python train.py --n_layer=9 --d_model=256 --n_experts=16 --experts_per_token=3 --d_expert=128 --d_shared_expert=0 --activation="clamped_swiglu" --moe_layers=[2, 3, 4, 5, 6, 7, 8] --router_score="sigmoid" --normalize_top_k=true --routed_scale=1.5 --balance_loss=0.0061 --balance_bias=false --router_bias=true --init_std_router=0.00749 --lr_router=0.000804 --n_head=2 --n_kv_head=1 --head_dim=64 --vocab_size=8192 --norm="rmsnorm" --norm_place="pre" --norm_eps=1e-05 --positions="rope" --rope_base=10000.0 --rope_fraction=1.0 --qk_norm=true --attn_scale=0.125 --tie_embeddings=false --parallel_block=false --init="normal" --init_std_qkv=0.0492 --init_std_o=0.0 --init_std_up=0.0492 --init_std_down=0.0 --optimizer="muon_variant" --lr=0.00303 --lr_mult_qkv=0.5 --lr_mult_down=2.0 --beta1=0.95 --lr_head=0.00343 --grad_clip=0.5 --warmup_steps=50 --schedule="wsd" --decay_fraction=0.559 --decay_shape="linear" --final_lr_fraction=0.02 --batch_tokens=65536 --seq_len=512 --doc_mask=true --train_tokens=624700000 --steps=9533 --dataset="wikipedia_en"
Below are experts of layer 2 (counted from 0) of a mixture-of-experts language model. Rows are named router (the router's row for the expert), gate (a neuron's input weights, with its number), up (a neuron's input weights, with its number), down (a neuron's output weights, with its number) and show model dimensions 128-191. Each number is 128 + 32 x the weight over its row's rms, rounded and kept within 0 to 255. Numbers have three digits each.
Before each expert's rows: "gets" lists some tokens that make up at least twice as much of what it gets as of all text; "comes before" lists some tokens at least twice as common just after its tokens as in all text. This comes from a sample of Wikipedia text that the model never trained on. Tokens count by the router's weight.

# expert 4
gets: "\n", "=", "|", "\n\n", " the", " ("
comes before: "=", "-", "|", "The", "  ", "In"
router:097096123107172133085090115148148084131113143119083125159198133148147160152146162063128207146111102153090153158137137179125118093177137184145134111101104079136162198118111100132157081123116157
gate0:207152123174095117141172119118122139120096150144153143137130124118075161131128175151138177147119130135133153153150167115141129140078181149145097139113142163132079144183191117099099125033106152
up0:180103101131106111141168098112126092171108171127125103087156163079111110105116130113113210109093108089142099135138096121165118159136136165163066122124142110148150102096091120101126169146180172
down0:113178100064146103142098113147086040169143136153121115132166158135116090148173117096081100135097122069118118122132165108163120085137106171132133104086119130098179151127124152191107118158160058
gate1:132086087192143096138135141116146142178139095157133145130081202168107103163102093188107142156120105182107110138082115137063090113096110100120130154125102120144102119168126150128124144136178145
up1:161128144161115111114095077073218150110177151106188109133124140091149121094160167126139132146105081215127130111157138122163139119150149149159142101084096108193126178094153148133132071127162149
down1:143162147119169142095160125133111095122095142140155139086103114110139120085136158088161120092150085140114121082099148123101160128125097118122096115124128175129133127128141113130148147073106122
gate2:145109128118117110074165134173092126159164068123087127128151138088167106098135024133139124088133120112145123131163134119121118112119137124143182160079088144139180102195145133141078176105157130
up2:176146115166154111217172093143083135135176152149152166092095138177124134161132162071073149107115145120121118153146147106168136132093121165140117116095094154136146167196124176088166095167152130
down2:140135115085064127109139090132116160095137156134145170127105151063108068164176132163104142097150157154047123104089118145162055085099105163125148113216125109136110138107126109106128115144052150
gate3:186157116125144129118183129172150201149153113093121129158106130115079155129106132151182128115137129082062169119116064129157163102142173109153173164115128139175106162145189116144068177187146101
up3:162126150138149121134083153152105140110119138139142135093136112156191115140120089184088176069101063160133141140134127065079114127117107182174156128107141146089064083125139181131098158099144121
down3:156142090099112098129091120164153128121151167158135197122141124137112110105165135102139152127086145174155111190143117171110153083150103148111177196131045108165104112099110132116115159124128131
gate4:111161062153134082101100151143103124099118124121067172119120146144094178116101146119172084067175065201160104141118132124153146144062126198163081165171117126110153172100131166132139169061155110
up4:096187159131151102160101100104067163138102095126137094152183089133135151094163147112098122158123134126096125124104116134172057171093203126085115142152109163146081130091171139110091077058119138
down4:176096176080134180113123127057059111180148116150104158142173130135120088110124116073142119171142098130111171118132116073088054136106124171101114110128086155150110116151143111141141153158056136
gate5:059158154114126075133173105143051133101081108142172175070140073161105047136130113176113108117110151155097128131143139110138167122148176148134160140083109126133135147159035139100098073145110121
up5:120120113119157104106113138142108151102158173150142105168075179112097069160044140085136093117100133126099124147096109093070146125142116085135086122145159166106180152120161168154071115098146175
down5:141100131107113146162128143125159120080177172136105103136076141139139160095153130172139151101131135100210082140092160127119182096136096083041145122151153174127116101119196212078072086111097131
gate6:116162117136118053100136088109141104113184124122076104119148136111135159120107176115153190113146094115069105134131118178150125183147119128128181116142136102113152096145095127198117159148171086
up6:111130153118111087143146165138104096079181146134084100154159163133131072147139117122066095149114123116104130090116144112081149151170159073201062086097136089118177178100136095108118124145162092
down6:149161141193094150126130133077147125188185156129119200093183088129106094164162100153084095079133138150131136176153115067138144075061133141103133130140143156129096135130178163084155154132090133
gate7:156093065109089124091090150111156114113111107207080123173170137179127161104137163110134170086099058059118187137102163141170131129156156145111195104072113174160130105053120149116144115159136122
up7:047129119076105103105105101071139151124063176121093126159146133145135129107139159119150047099101144225133054106128133103163128130098048142149094146129103132113152125137116130178139059132164144
down7:071121120122105154076102074065205137132132136107158150153127111112161156147100115160127130150153157137159108128123073156127180120120102079117126106167067167180111181065140115158156097151147172
gate8:104100129165110186138137152110104094123130176158087177132056136094144136173150110086125157129144121139134126082177079124147138157104156103126073105105135136091174189141133115138104172127084100
up8:156135125111126087175118173178095128153148109145137114146111142087136124113131160093096172112148141148073138159154145163122170170085159133124113120091135126168171137087120106135140151146133170
down8:090114127123151175229133179154102101127187148158081166102115107148156181125103111159107101095102156170157130151122148113167105133132143085087166162139085147163183142113128157106127139112159129
gate9:165132177147151095047120044101137132139101141178130096160076111147189134144175167158164141136133172131180138122070095151105148090124113101158093145092197151112141168083115135164154127134144063
up9:098180077067108151255167075128143186148156139138121101063175174134130124170126146102136133182115102136054141097125079142141117117067170195156105148141155137124171072155102170104162110045152148
down9:094151146100126163081182116123147165132183107142087072094172149120215137169082184099188111173146138139151106142157115108140134152111135084130108170128111121130073047119174191151055100146090112
gate10:136135184115116137120145074129075137144091125154148144133124083111153131140085088105143149079144114027170134169038118111140132085150136151160116170126135159110123144123064194097170084170076125
up10:082149139127102177145131121191134126107094164116153097125126181174122154113086100116076169094112148103155146077094191152100151144102148149113096122166205108139103167103114145146196098116158166
down10:093144100154171153128125150070113079093154094100120109157163150178061158132166162112145104176098129182074119145152116117152148133096106117131153134050144157156164091190131135136103153162089173
gate11:124079098154115151123103117198148179153107125124098145142164134107134132132113106092150203132128120168110147107104205156082088101090100125132133206101184132132137119131150085106112100119157163
up11:014165104089077056146114109059073155129115085109095116131122128140067090140143154105139177121133141130191147121139120123143099134142143154165153118106149113160147124152091157127155110080082097
down11:147160139147177125150192127052139101118190125079121153117133143133097152084126144080135090083136095101117141162150107080147125094221057144085150167111074144137091141154147210124125148138161100
gate12:144145173182147106143092132099100092150162150154118163092118123147111104156132123133110149125079147155104140164116163155060124116127124172091102150070164092102126155132174152123166148129085120
up12:125154173101139079152117141150130113145110120168149131118092142136176160147129153118157105127149126115153155116102154089137063139115139102170097121151048117183119153125118094116148147094089096
down12:093087170098071131117136147167114149167121098111121071146110159116110135148105150156169195011115096149135063126147071068128119119127125147151117121143069184124107134142099109076116152123105112
gate13:111113139130146116148174112134213146085084094147131149131116155173128134150175160137086111151074117110126074182155113133162111087187143078122144115017090117146152199119078167129179177139145166
up13:165106136075110132134137171122094078060164161079201128129077138133104130184087115070153145109091108157173198087108139155116176104071079161162146145098046122151127195152116116095139120141195125
down13:160153128101172132120153139087126087120144139140126151165133052098112086136061112169165159186195153157136174111089023082074134114103066190131128141104159174165140115098166110110094138140150142
gate14:124103114149120162118090099147098077156171167102102148173140118093121156106137145102175177132134100119092137099128119135076174148060111138162150101120140128221114078113138149116122123126142100
up14:069087161078135122099153174146126142105099137123133125112114085132153142107068133095161099109090093100174200055144090089115161182162139161141116136213181085125157193133164131132128175095149101
down14:141103081130179160063093160119146130149108121121078096078112078213144185162142153109120127067143157116095147077121100151133067130136093113086132164146138119089110125141148117176048156142156117
gate15:116114149134132194141141191093074107082173071125106161123158099139150148173056102030140172108129114143064093131150113180172124110109141119120153113103126112179114144120126138216141123134178129
up15:130101127142102095152103122112162077124160119098159113083116124123104074109134115077182096134061126130127116137148138179098163148133115138077156179191119081156082118160156104104125121181120127
down15:135132132137151110103154013136156171112175144080102173102105160161185141203165087215158163094148106115163141116125140099106137121100110182177159085103178124116099114099137150103154124089114124
gate16:154127138156097187182127087094169120131154083125128136162106134120104188168107078135109177109122124101174132176111136126124149136154146148200216181156193104138104074130166126107133092084152103
up16:070137111084169167087169113104100143164109098083128089068222111217136131167061109107137108122136116102121058196160116143174116112125115110140145090136125163113198138192114124135136107136130125
down16:159098186135106103139168142128073112103115099185113150098130132123078088098148127092124132123093083150093130151140079134168119117078074117135070104094136079142097194158110133069120155156100128
gate17:140142174136066097180071114109113160142161047091089097125138104108087099120083061067143126132041073127058138096175185136101098132117121127140110212127150154186116137128065112142124175169150125
up17:095125119107137095133127127149081073152124153143143151098156129132081212211109131212068079163110138107092170134155167106084128080177142161130175114099079162107125138120117177104114144134132115
down17:134127167132166144142135202075204148153183153150111151119116096122146087148125129052118198040156134151211128085112091079114096141105138106085122105173112107100115138113179108115122102091116175
gate18:090065136148126129147139088098154106068099138048077154146109131135165128090139085062127089116145127113072123126166103122091143144110086127079157124091119087116080170106144156146149137175116105
up18:114118116128171108094104126166126105134162178156176157160128085191165180109219151120142138132146151165128147137105143125117096099116105105111103090154118075116108159152123155108162160103187168
down18:147120066138100096141160159049154146118127183155184102139177165116056163132081152147158105238155102143131091097030175080157172133107162115150075134088131181121180084098145120097116186079117108
gate19:148065143176114071077103143152074127104054115161181116147165152095164099117164104116125146110071130134066118146145143163124146097142169124149091079139105059078156112106148109126083113150095151
up19:170187147166143116129132121097118113048131144163142069070138077088144116146136117165149087158090103138059138178145112097101145120160148124128121134120120103145146111096101203144093133100120086
down19:053121101116093118131161127111134129160100160085150132171130152159110133054092127091147183112124157086138145140134097095095155147080088153083121183120141128203147197077148103055110139148170135
gate20:160070185147130050154114142083137123135131185109129205153134108075108211179109127101106189120156154124109156149149116156143126147103122136141112128096099154134085122163090135155104120130100122
up20:150123135149159094090120087139144188068157126143137128162150104118125168159146078101147175108142109128096102113155135086122155144098123160155042081112120057108104156093117129122133145152158160
down20:097065106113205122168125188125172150155134139100114131074156199127150049137058142161144156162129151135169181129090155082105146121162132118130166144177166123118119118157172150139154147090173110
gate21:122135140108104184131117195161122116078133146116137177137152153125133122125109115156129148090124116112093115174110104134099153122175134113188135114153169099097168168164159125105139119130097184
up21:128180118168155176100112154136141114124134181125107120134119130126087137111133103118153104157141124167079151154118152163127145134165135153100201142090118118128138134136099117109133157144169179
down21:185108110231106116103132151147060151112159129187104131165068115059102102083077112164066100197137166106176133141135128088127173092107144147108122176093152123116125090127173127137142126148156117
gate22:087146104165176146058126143187134118128154128081085097119168088140101116129070070143086098118103141092152193139152183153169198120108134152197149075104116126053135142134124162152101101097170102
up22:100096129149089119158055156105168074155108090120079136120159173126181105169112130124168139128138151165151156114132165099172127140111155136140111041129157143133133089128125087123169133158154152
down22:135156125127124100101151119145081116119138128093205096118167119176137136171159113171104105143179167103121116123091112071128127162167135103196173155133105183102145132122042153089137156100182101
gate23:086062111152141065134146172169143136114122100140098150124186110088137122141167102115157097129173150125086117146087159139108126157134123132126091175078080108097137149152160144078146126154077131
up23:135111080178137131112128074128116073170055147149090154155138077114153110138136143120136123151087057151125176111147049152097109122112163140125159059120060118113195116113120102130082159095129160
down23:190141135158167125133125116106089140165131155090088105149063150138132122169093159149116183119127145092155115132115123145104132013134168124140161195077152134138118129110143158145119131087135061
gate24:151146079144206159098125076161154181137092149152112156079213170146144151144086105177141122082100108117129116182171156167115041086214076151110125089139140109063123155104073089106103119120156070
up24:112119062096096174107181169198165105139133197141168146102193125112109108074138130136143176132158124117170174152111123117105138091108173039102141157133128087151136176080070082125116127127112163
down24:177150067146131102161083149047112143106154173115117077106053119118141125155098121114104131114100196188129126168159119138167208190208119182113089077100091175093094059198145146146180154103101137
gate25:221152145151118094084129090077148111105137196145131092133172135064120139157126078116139113149109153145191132174091135153074100137191166130134148114126129078084122171149114155087140110108115151
up25:104133151084121147123141113120094112143151092176123145096144111175103142080025178136108167128137147067099106132162162116151089160136089115188162083088100134128163136143115115103140126154106101
down25:070093151098118137134134198119152172141131087165140169101109176166133132114166129169108149020148166098166163110153118102085121183137110102138074138139106141159093085084114128118126109140166148
gate26:182138148096163157118123112130106082174113094149095129143176092068172123135148103144116160157140151170111136138108181105129096011111108130102125085137103072176086204147151096075160135110128155
up26:110148146103100145101026113166136038150077145058117185116134099099154164123103158099171134164140131094136132122204117111144190149136174040152121166115122077164124142159110092144076135145160063
down26:134144131125122187128125167062139077058130128166168171127121131100079136120145138046180137112154122140107107153062120152084135101151155119141096191147147155087136126121107141173116083121070132
gate27:148127120092067167125091080174117115120119132162088129086134115115090136147109116120135117103078112100175111174157089154180089108119143093152124148054103100084152155161121156135174089076126123
up27:102132144130198144181132150157131130152191098123136158152072132121071151154132110084173146142117145108148110118095149145134106108200146114194141120137100155153124134090142129181136064170114091
down27:157164141126166163199127113149086100160155097156174078077123149137140170128175124110148143176151091107098195133123113026109158141092125145083147110132144129133155127110110084126095066102115083
gate28:059160134156150101127134115133162122151131185163138096115168147068118103103106116095072073154133075070184177087153079107153113114129108188113179171124154115156141128111120162117158129043175112
up28:153194081108147124168097111087144120124117121113167106159137131107132127191119075148166164169141096128108101173117152109169127180123112084162112150119106120062157169115102166119125113114101042
down28:174140148133085130137122114123123126161072147114102121124069136110107150111140155140143173129132072158090119127117118111137133152136124140172141107181139088142097125152128100102158122101066124
gate29:077089098087143140083143128148158181095160155139129093119145148129146241198112162116122164175087107117146133145086131077145126107148131107147142046118136166165137153177135143135099120128150095
up29:161113159155122193125171154122131101137114118130126100160120193153117091132139154129175105160134124132121095149148146148160208110135133160116070075192136156126107119110145094135092091154077067
down29:176136161137121130090180156128151145151186149094094193149099099145144133103186128106138181132124117187188201092143085152144123100131106127107179152103136073149103078079124113111148189086120195
gate30:121071069131142142153079141146135186171160106124050172125132090078115209126132169111097098192065136151175104143124162155148127169093106144125182146117164131103160100133111124177110203118182137
up30:116137131133129142112134159119128077162095134112161131152060134177177087102119130139071133114186104115136137180139093118098082057149145120114123108084147144171145082121119099103151159066131113
down30:114132136123154124140104036116104117108086168117121120141094165153157102130147077120107102064163143103122149119098104147078104097176118103117156117136172102127152132131180089139114147070115149
gate31:132144063052198105079197115088106139113105168115140083131162165174166112134100097134159122160117123175141097082130103085100138167109136153169085117146182101206166112161095122162187130116147107
up31:145195127114129099125131109063098081154105085096100127089190090142138155106110109101139145137094133142134157110161192153100130109132140029128129150128093153107125112082139144173100096090084139
down31:090099156111066066094140147127155150136143071151032176123091069110149089068125121134095103102091095094101173141162111140078120101106124151089141141077147096110090117098108034063112133101115100
gate32:165137152132176136145111112141093103147133124101112127122128132181177110163096113149103183111175099118071128173139135165081192047115083157116169137088153147106224176201157147140150152106135103
up32:121058120098147078138111071091119062092147145119176154134130118120148162084159110093108133112033195184159153077138124150145176171124115199096155108147091137134131122120137150145179132119103098
down32:137123135150145122108162088162118083162122106150158142135109122097069229104146108096096123116095106153132167091100098087131207118168148092131129112113094132134082132134125137097112075127141084
gate33:152171138110129062147097148118118106124145150166140101152141073190128132140120102141149139094137166144118086110115117143142126138140102194143129083073164053043139134143134114086172100161134153
up33:141106017096113115184139122115115066130068105092113071119211118135138136117168087142128114135081121144129168113117137123177098090128151176065110135090152106057099156079143122125184146113194143
down33:075150112140127168122096113091156189122116128075130190164155138080104066055107135082120156200095089150072136180138206127185163109142152057106139133166132113085141081127092117167110090121149171
gate34:139157171111117135103130170091131112142087084127096126124119115073105139199071166111101151131145170160101161197069089101113155120110151072155060137136135164156112190092154162146115131109150144
up34:079140130134164171157117148146139143085100152113103096095136111140168139141145164141089183119069098179135155127098122078076113131106151115137104112152107087142185105157200133115183093119082111
down34:131137162172122078119098099212143159078091127166152164133137104133142159112175075138109144096060108106136104120110121116188142126176112156102144180092129104174168103082082045110121139164185093
gate35:127092171161097109146195184087066068141147097137169099082126082123093113159025181168152194100131095146097127143115119156129145133151126160167160111079143186109074110078113101097118100071133058
up35:160170088134170092108146137107115121206159110108126108143123132155144148152146123148109161132131108118118111187121141156104123081133073099140057163067110155111170107164181117087130121151140119
down35:127161115083199161099130131085092112156090128087136097109132129139161153121095134102131099216135145204157109155063082062095146144146159081124097115138129118133177131114216149133117127136109142
gate36:143118091149124121153120109099133159077045170163111143138161136122133092149120115111111172136105101132094147092168132150130146129140130178114162125153189104083151112143174101097148135109181106
up36:113168173098119129078137102137151119128162105116114157085128153093120122171092170150137204137095143160113104103161167142083090075113162141154124130105126165178146119194057130087124094128097130
down36:134128153167101131146137127144131094157178127171117070136099144124136125141061096160112075164096147112116122125076146082130107190141114063112103039140106118140093143135126179085152101151085113
gate37:158125090197136090111134144130152176103118151061087067137104129078150156140102146112167071063138069135149159148101156143135119181082071108090123120130108190121139157092109117145111136131134135
up37:106100152086089102113095134154055108185064122122126161110133166140124174081101108112113077147148138066148136137112126166166116101153136159176112106091116129092135086142156135151175139043158088
down37:090113088153064138090127160110107077141131134152159189124143147131098126080152111098159083191116168106164112137141085173073080162130127139191134158127150113085062122125085164101169155130137118
gate38:167104129132135170125077150166152109120134142075105133133136131081191163146095158082121110116089167096133144082155174132157088141105061146122199140181084118130149090115141141116099127122052119
up38:136102132147105124169122075121137090177147158062149175162143160133118131070094122114112176170104127114101133143123163131067108097121163136121163113123146126133151190122177153114131154110167155
down38:123112127117124158149150181135097129105174101147081154116135109095122067091116050163132162174162121088132140157177108109197137121152183135144132069084164149091163146154185175102109166136125099
gate39:140133100105177140110197147166108140152154142183125123125127104135114150187223119113203202120121107156107105147198155105130120067172159107180089138122086125154134154142153123106122140157118135
up39:083133105130149093107116131107099085144097132169106105150090121166155100091105148099102145176105093172140121149077170180118137118100172153127126180158159138113117110177055117102126148138094178
down39:148080161125150097128088131133156125126147081116099146170175094166098148117146122171145103118118133145068118158115135126089075114126075181120127106111172082140118138140130142123120113113144113
gate40:165144096124142128128112125153117174106124096126123148076154101150076130139116137171106160064162063162105061157111109147200126155140095157115112143090085099127121078090118109150109130105137080
up40:127058100118133148103130149143173139112133129052103205109111119187121105157153074148181144110157062065157169103118189141154158194111044159160097148075132073114164158118139090098152110128154098
down40:139137130148120109150119067159114087138109079189113121132083178143109166154123135132171144213089184120131189140124081163059140153146123094096107086161085148135110125131157097113108117178106165
gate41:132139140113144117194137127116091132158106117123115184095089160150112120182135062190132136126126168136101091150162166148159133111108131114100117129092101106118184146038166112108133139131127133
up41:111123092168176100090126079159147151133188091170189102072096140153073151128141164087105113089087131112154150171128079096148084169163165147112154138157130093162113143200128109135136099133122160
down41:081130113127079086145053103113167091107121164223119071115141074164101102136065097144132160136114079146149078143149142098127136088132136154101082144182142150177119069182152135206127139133161140
gate42:170146179125134131071121148116081098169154091099069108138116072118138141123138104124169163124128098150140122163138120197167103139156073124172148141134154105096094082107117122104149136154098151
up42:136139152124106101154141124065172099108143139117187155099151138063159125096158123142088170144145152117098120189085122114089108146083159112135148104160143145114111139172129130099091136127169197
down42:115101114105135099136122090087138077103154142109069183121111123164089109146097111080096124088122116104136118113111194115092129099157115158068150142148153124137073102144111134154189166106106100
gate43:114084102145140134092130172128104094184072130087134082081103118122159089108164125107184128087124064107079181116129134137089160196088056173124150070084129101118112121094224165078125171084126107
up43:148067185112125121096117116127119098172194092131093085132124124174130144088146078120095117141101144077177114184151137096099111101096124162123120082074174125081104092139160165150129101129118112
down43:108150138113143153235158129146145132103137073159119137134104107088138121113113096135140154105146130131125066106155170120163076117209146105173067152165123120139163107143063153117108127128209096
gate44:116116151147119153141087143086149082108161088169159122110123152127159186160191144164156199148094137086186124125076146137135098120149148121146132121121117122105123149174175074108100038096106132
up44:125142165136141116156127185126138111100105094145154093080184120195103175117112117121126123104165108110145121104141156161127112083113132159140094166143157120162113146076077125122160058114137196
down44:127059191146121127166160160154098186088135122083079141088118153145063116128128185078123077058133131133112080137181080166140111213127168135160104159124091136102143150094056141117111105156114100
gate45:140117174111086134100171155183143104147100140113106133129105132125151118072128131082123167142086219125099107096147095121208136207117079155063168148059133103156141122091138114147072169117174175
up45:098157140104102048146114141101050129120099121179124158146078128122098146117148150095101142112164123148069088160132179152163152140111079130146135168101134144128082134138166130088144153168140189
down45:191118111114094118174103074108172122063122170098154151159120085074145125137099116182121121185108094142143126163102120145114153058170131103072133179104125204150110153157147140128161114154121202
gate46:215144163181110123090102098090113115046132100108093092160125138157150127178111180086127127189133201084069161106091156167161153092193121150119101132117144168113163156147063126128112135148143087
up46:178114115131123097129061125201107136152125132198126154153113144069167091116159140161138205117120137167131117111072095152077131121152112136085147062088181193133013178092072127135126159118117140
down46:144097100109085155166103170171129106114137130139093188141103149095127134072170121134185134161098119112168116101137102136070124083117122162166143128162115175138077150127124097131129158084137122
gate47:104150153152125112062142115153140106128140082126107107153124133119102097127075078093109097093116058095089144147148192157127143131188095091178092141135128125148166128121124087159073129134128131
up47:166136165096139105127163103138172080093164154126145165212155084059116121081136145105124147178109130087135116154088131119124086131154115118179072150147107099135120147146126129141143135143132130
down47:146109143116112183223128074121129162097067139103052151132153099137158115143139131123100088097168126115132129142099069170149125146160139169128152143167094150116135119082130163090134129100042139
gate48:105106127154110108170071096112169108148109099100117090059147142171087151135153152103158122085124138151098106106120118117098114110155131172121079212117120099129126151124117178092180136132102163
up48:051133109136068161139137186162168087116156132162143167136099126131071060144160149119128166154145090139186115108114123190165158129149097100094130085096142086155123103108167120152166115150107163
down48:126091089081128179121097142118173119153107165142118079176129151116142128138083140155128112153168160116180084105189122172131116143115137072065102147153078162114087146108081175090140153079160095
gate49:099108134150123131194162142086185180108063114177093101072117108146126103115159196137088147098079104139093111157138204182118116173163121126152137134155140070151169132114049162111115039153165147
up49:111126184164179103113125124155070101140130097151142128147120082138179133195159084133120147118153089088115165144145117171097139100175063158088138119125106050107130214125136102173169126119127125
down49:190106140091081109105140089140106145090101123130112138183141127123123137181118060110143105069188129150143128167152118115116109141137091160084154145136123134136151172141158146137213166094111081
gate50:088160108147161047165146120175116081161172110061158092132097111156126124143091141158156100136157007166057138138125205071151137156125140196070119053148136087094096114095121072164101088075109134
up50:167124121106124117108103153149174152106108059179114169139094197146101028140069171144164177088146161173073159158149110086110077156127047143119144080074075117094172115111124167112146114146129154
down50:180116079150116196100153143166188082117062109167143105118135106130147105084091131131149172196119122084190107160159102137091133122128103098086186134130137186114131174142067115114139153110152144
gate51:167144138171155159148101131209183128079093129170146100134137123105148177157165130101127137141059140100154138171133095162179056112116104161136107118104173107149119140059151181135113134137088078
up51:171101131172163091156126076158205170151100147146147116127113118102103162089127071154147125168139139113018141187180152069180156183101152148095073150125117138142148089157144128074107168100124156
down51:109084169141153111146179168053110121151117162113114158072143116160078139148132090174082158071178171086110110127155108129177099146082145114044120120107115125082116075136128127143161119124115209
gate52:138158123158113093102092124128093127141160102137112116141085134093134183102114128141131077110130143148099106149124141086172146187120172177138137181159063157114122152162069178126101152096161133
up52:123128176163086117103120136098163125143141094128130124140104077082124136080096177107113113147152076101189075136128125100110113139096112091104108116123143117034145110077104105113068135143122155
down52:093058157085178165145131116153142086148101140134159154090146112145131153152081158183078196076121114147163157157097098153115140030164118141071154135112103176148179100048155188129144126091086185
gate53:134109107101139121168077126116133157175138171143089147109117174136110093147087139080145149154144177197154149080154131125101088184185109138108149146119112101074146136059127098172062141146169180
up53:115141102156062136155180205134176118178124058147125114150045124143122158133113145071071191156121137116173135097153150074183126151132165093117142139135123145128181115130134136109122140170106150
down53:108116110163139110139138127150133077089058152129170122167109077103209133076130119123148098162124061104104194133096117144160153045102148078131070182125163151141100169163104157128169071136114090
gate54:145090119116087112071150088129184112083079064093154113113137165149129134144127159122167095117182205109175094133091062113128091141122170176098180106131170095157182095197134149141139125173123139
up54:134124128155125063157180160151185152151120175099094158137191088081099127149134179154142089139154123133114118080146128152149144137110069165102129065155108166103172108152142137141121123163096147
down54:129173166131191101180146168084128145180167144157138170166136168101132151122127126117108157118079084116103122100226141091118173084119076008219109181113143252044114118119108074107135172161172119
gate55:155137106110116141142105097134164162117100113116127135164121111145174121149102129132148138222134186096128118102168134076119107087155088148196142092064202146123120142163163153112075137099165103
up55:114112100158174077142134137128150166111112115119164165140161068079129058100169104141179105109188105103071105068081123099163123113154103152158141162103152124116195082105087029149167135176103150
down55:024167130101164129129166126124144130147145092140120149090116120117137122178173106127085142060121141184073147106143113102130132144120111123120126132119054101194149201112071129128136068095155177
gate56:102082114116113146189171153142151215152100149104140104182159065109119180082128166136175139172168108120136101096163155167132161062133123135135085114154159169099096069054093172139069129110176141
up56:098143099126047127125128089118207112086107139142158164027156172107152167137087135064127110107147119101166136168066148087100136134140176161151153128126129150198089064097128121146117117154097087
down56:158099118125148127117118095081165122079155154159078159088126192136122137147105139151081167146121148093154076167186124076112122197090136090157126144081110162117103106140135115120106141116083108
gate57:146137092099103125152066098132130096056127067146112169126207156127126154159083131101149208106124156139114187156108117112064090076137152070152116158123106144134131147093086153089113119131158039
up57:180118100097166135225134129169186150124122168103124142120056104100114134158117165180063169137157137155118134108122101062154097143075099165127120133208136162100119076156150097099105116169200182
down57:131128137110093082224181137148154127096119129180102086121109102138135139162159102129146072092203136138154137105112153159130109109139134195123126135141169100143083150143180122122181113104149163
gate58:151092139125137157117141163143163109112137137108160151178115105099120128170109181117138101113063060174110098150124054078082098119150138151176137122093124087158115160097151164117111198138127131
up58:098134118113110129114151078136152188074187099181103163173140163130160111137148104152145141119153132138108165123128095164090120200116128133130122030202131114138150104153061155136110118139149097
down58:172127131198106093100106108063104191130154141170111163116115097151089132110076155138096146122189143065135110171072088149145100140086093174121124142143130137189150132150059065114169084168120104
gate59:100080129101110172066131116121102097106125141132130088165186188112147131146104071108109151115102112166149144114108112079117151082126079159173095106144129078115163109158125093099177128076116073
up59:151145138114185121111177071060138145099144155137110128110081108118171120107136139167109176142140151207118106159104060092133119126102161124096077155059111095079123096109163098132107077216133138
down59:144118150092088103134180136155170111122113119157102165112119150164147136089111116070128123080098141148078204121083097118117101140056166086114079113116167099174118108092125149109124069181177175
gate60:095115165120085195142156095148172125076162104118114155130112143140150157106144140133170122156131153137117076081136104109115157153126143125104077157163099112173203127133065092179077143090121163
up60:120147116203116083173108120124080148138084098159111116207130124121138114115126153069178028140102122179140123151120124074117177153125161155055157109136120195074085156089111085165146182099104125
down60:091150139131163145169149104151082139161136129150087127094104162180169125140137168139043160016130116169099140116103136107122086096167139134171149171071139113108080123102121149108141137122121115
gate61:167137098136100149124111105117098095201084102125152147126154119112140189112154117141137147132050105169194090111077104108147186099128104103119121171106194100092116124147146178115117143075126097
up61:156125168151156063121129100143120133141176112114143143138148133204150099076138109099103117157145038115214076150090101138125198128122124129170135131135139113091100117130108115164078148124089096
down61:124124105153156103112135146126125130157128118169131139095148122098186102089119095121102087158113146092081164102152131136095068191088127162129085081157170090117156100128075131155086141094100103
gate62:106186086083152106065125133124119181130127142144158159169179142121151134123091134111144125104121123098094199096132187071130144117159097141120148169171203117079172146080093139173072083128116125
up62:117149129111138117049118117183129096145111130119160133089111142162185131123126144110065099088211099124087120128172075157111096114162139154082100155092129130173107159137142135075111105153117088
down62:070179151116074126089101121123192079130137103153155165091079090148194088168157141175131107161117137163118087140144105147097126131112112128151085123118122138195138128128119142144105120161090122
gate63:168059131104134148109154123201069122112136131109141069175172161131086158150137109174162142093190176178129105139135105118125110089104107150181133101123155115147134204150132133121141120090154105
up63:095136159144096137142088149134146121108143172131064137068140134112149168140198150120098127090141106118070173125159132125168166130161122060178192157103127166095153126098144061180105173115146131
down63:108085098105153106134065120103164165136113159204066183135082065172120146112097113149173109143084102104086138113119142077107103154136123091119200177111109177125114096117110091142104181123134132
gate64:177104108103139184145250061146116145113089134146143159113174108129108138126137118181166125119131130133110091169110135146140106115083165181117094147085060111105112122078161060103126149123085184
up64:038107113151152141119105172115096145101084113158191111122151127080136136103084131132120092129019140179077138197180111116148123128131129117125147054142144186119148134132120108115116112080136113
down64:090150111109123107102129110092127100098156111120080186147106087099083055091125182079095117119085095139069117151139089118091092106122168102135137106170150148038095117131122126182095146141135131
gate65:094094175143136107062162126124186081100158186049146184162135115122102136104174114108149122117175117147039156086159158143134182185130117113145118100118146129140059105136176120164121177137130098
up65:090167133123097154130133140140068099150101175113132113080127159128076168034132089117113157083111180170104093127113141123164153104087062177097109085167110099081104201130131174090182130081093082
down65:208121134086090124081121126035135137112156106171088107128124087118125127109168143125139124074134101141128148111107120153155112074162087104095132180148118130137148150125133138107143132133120171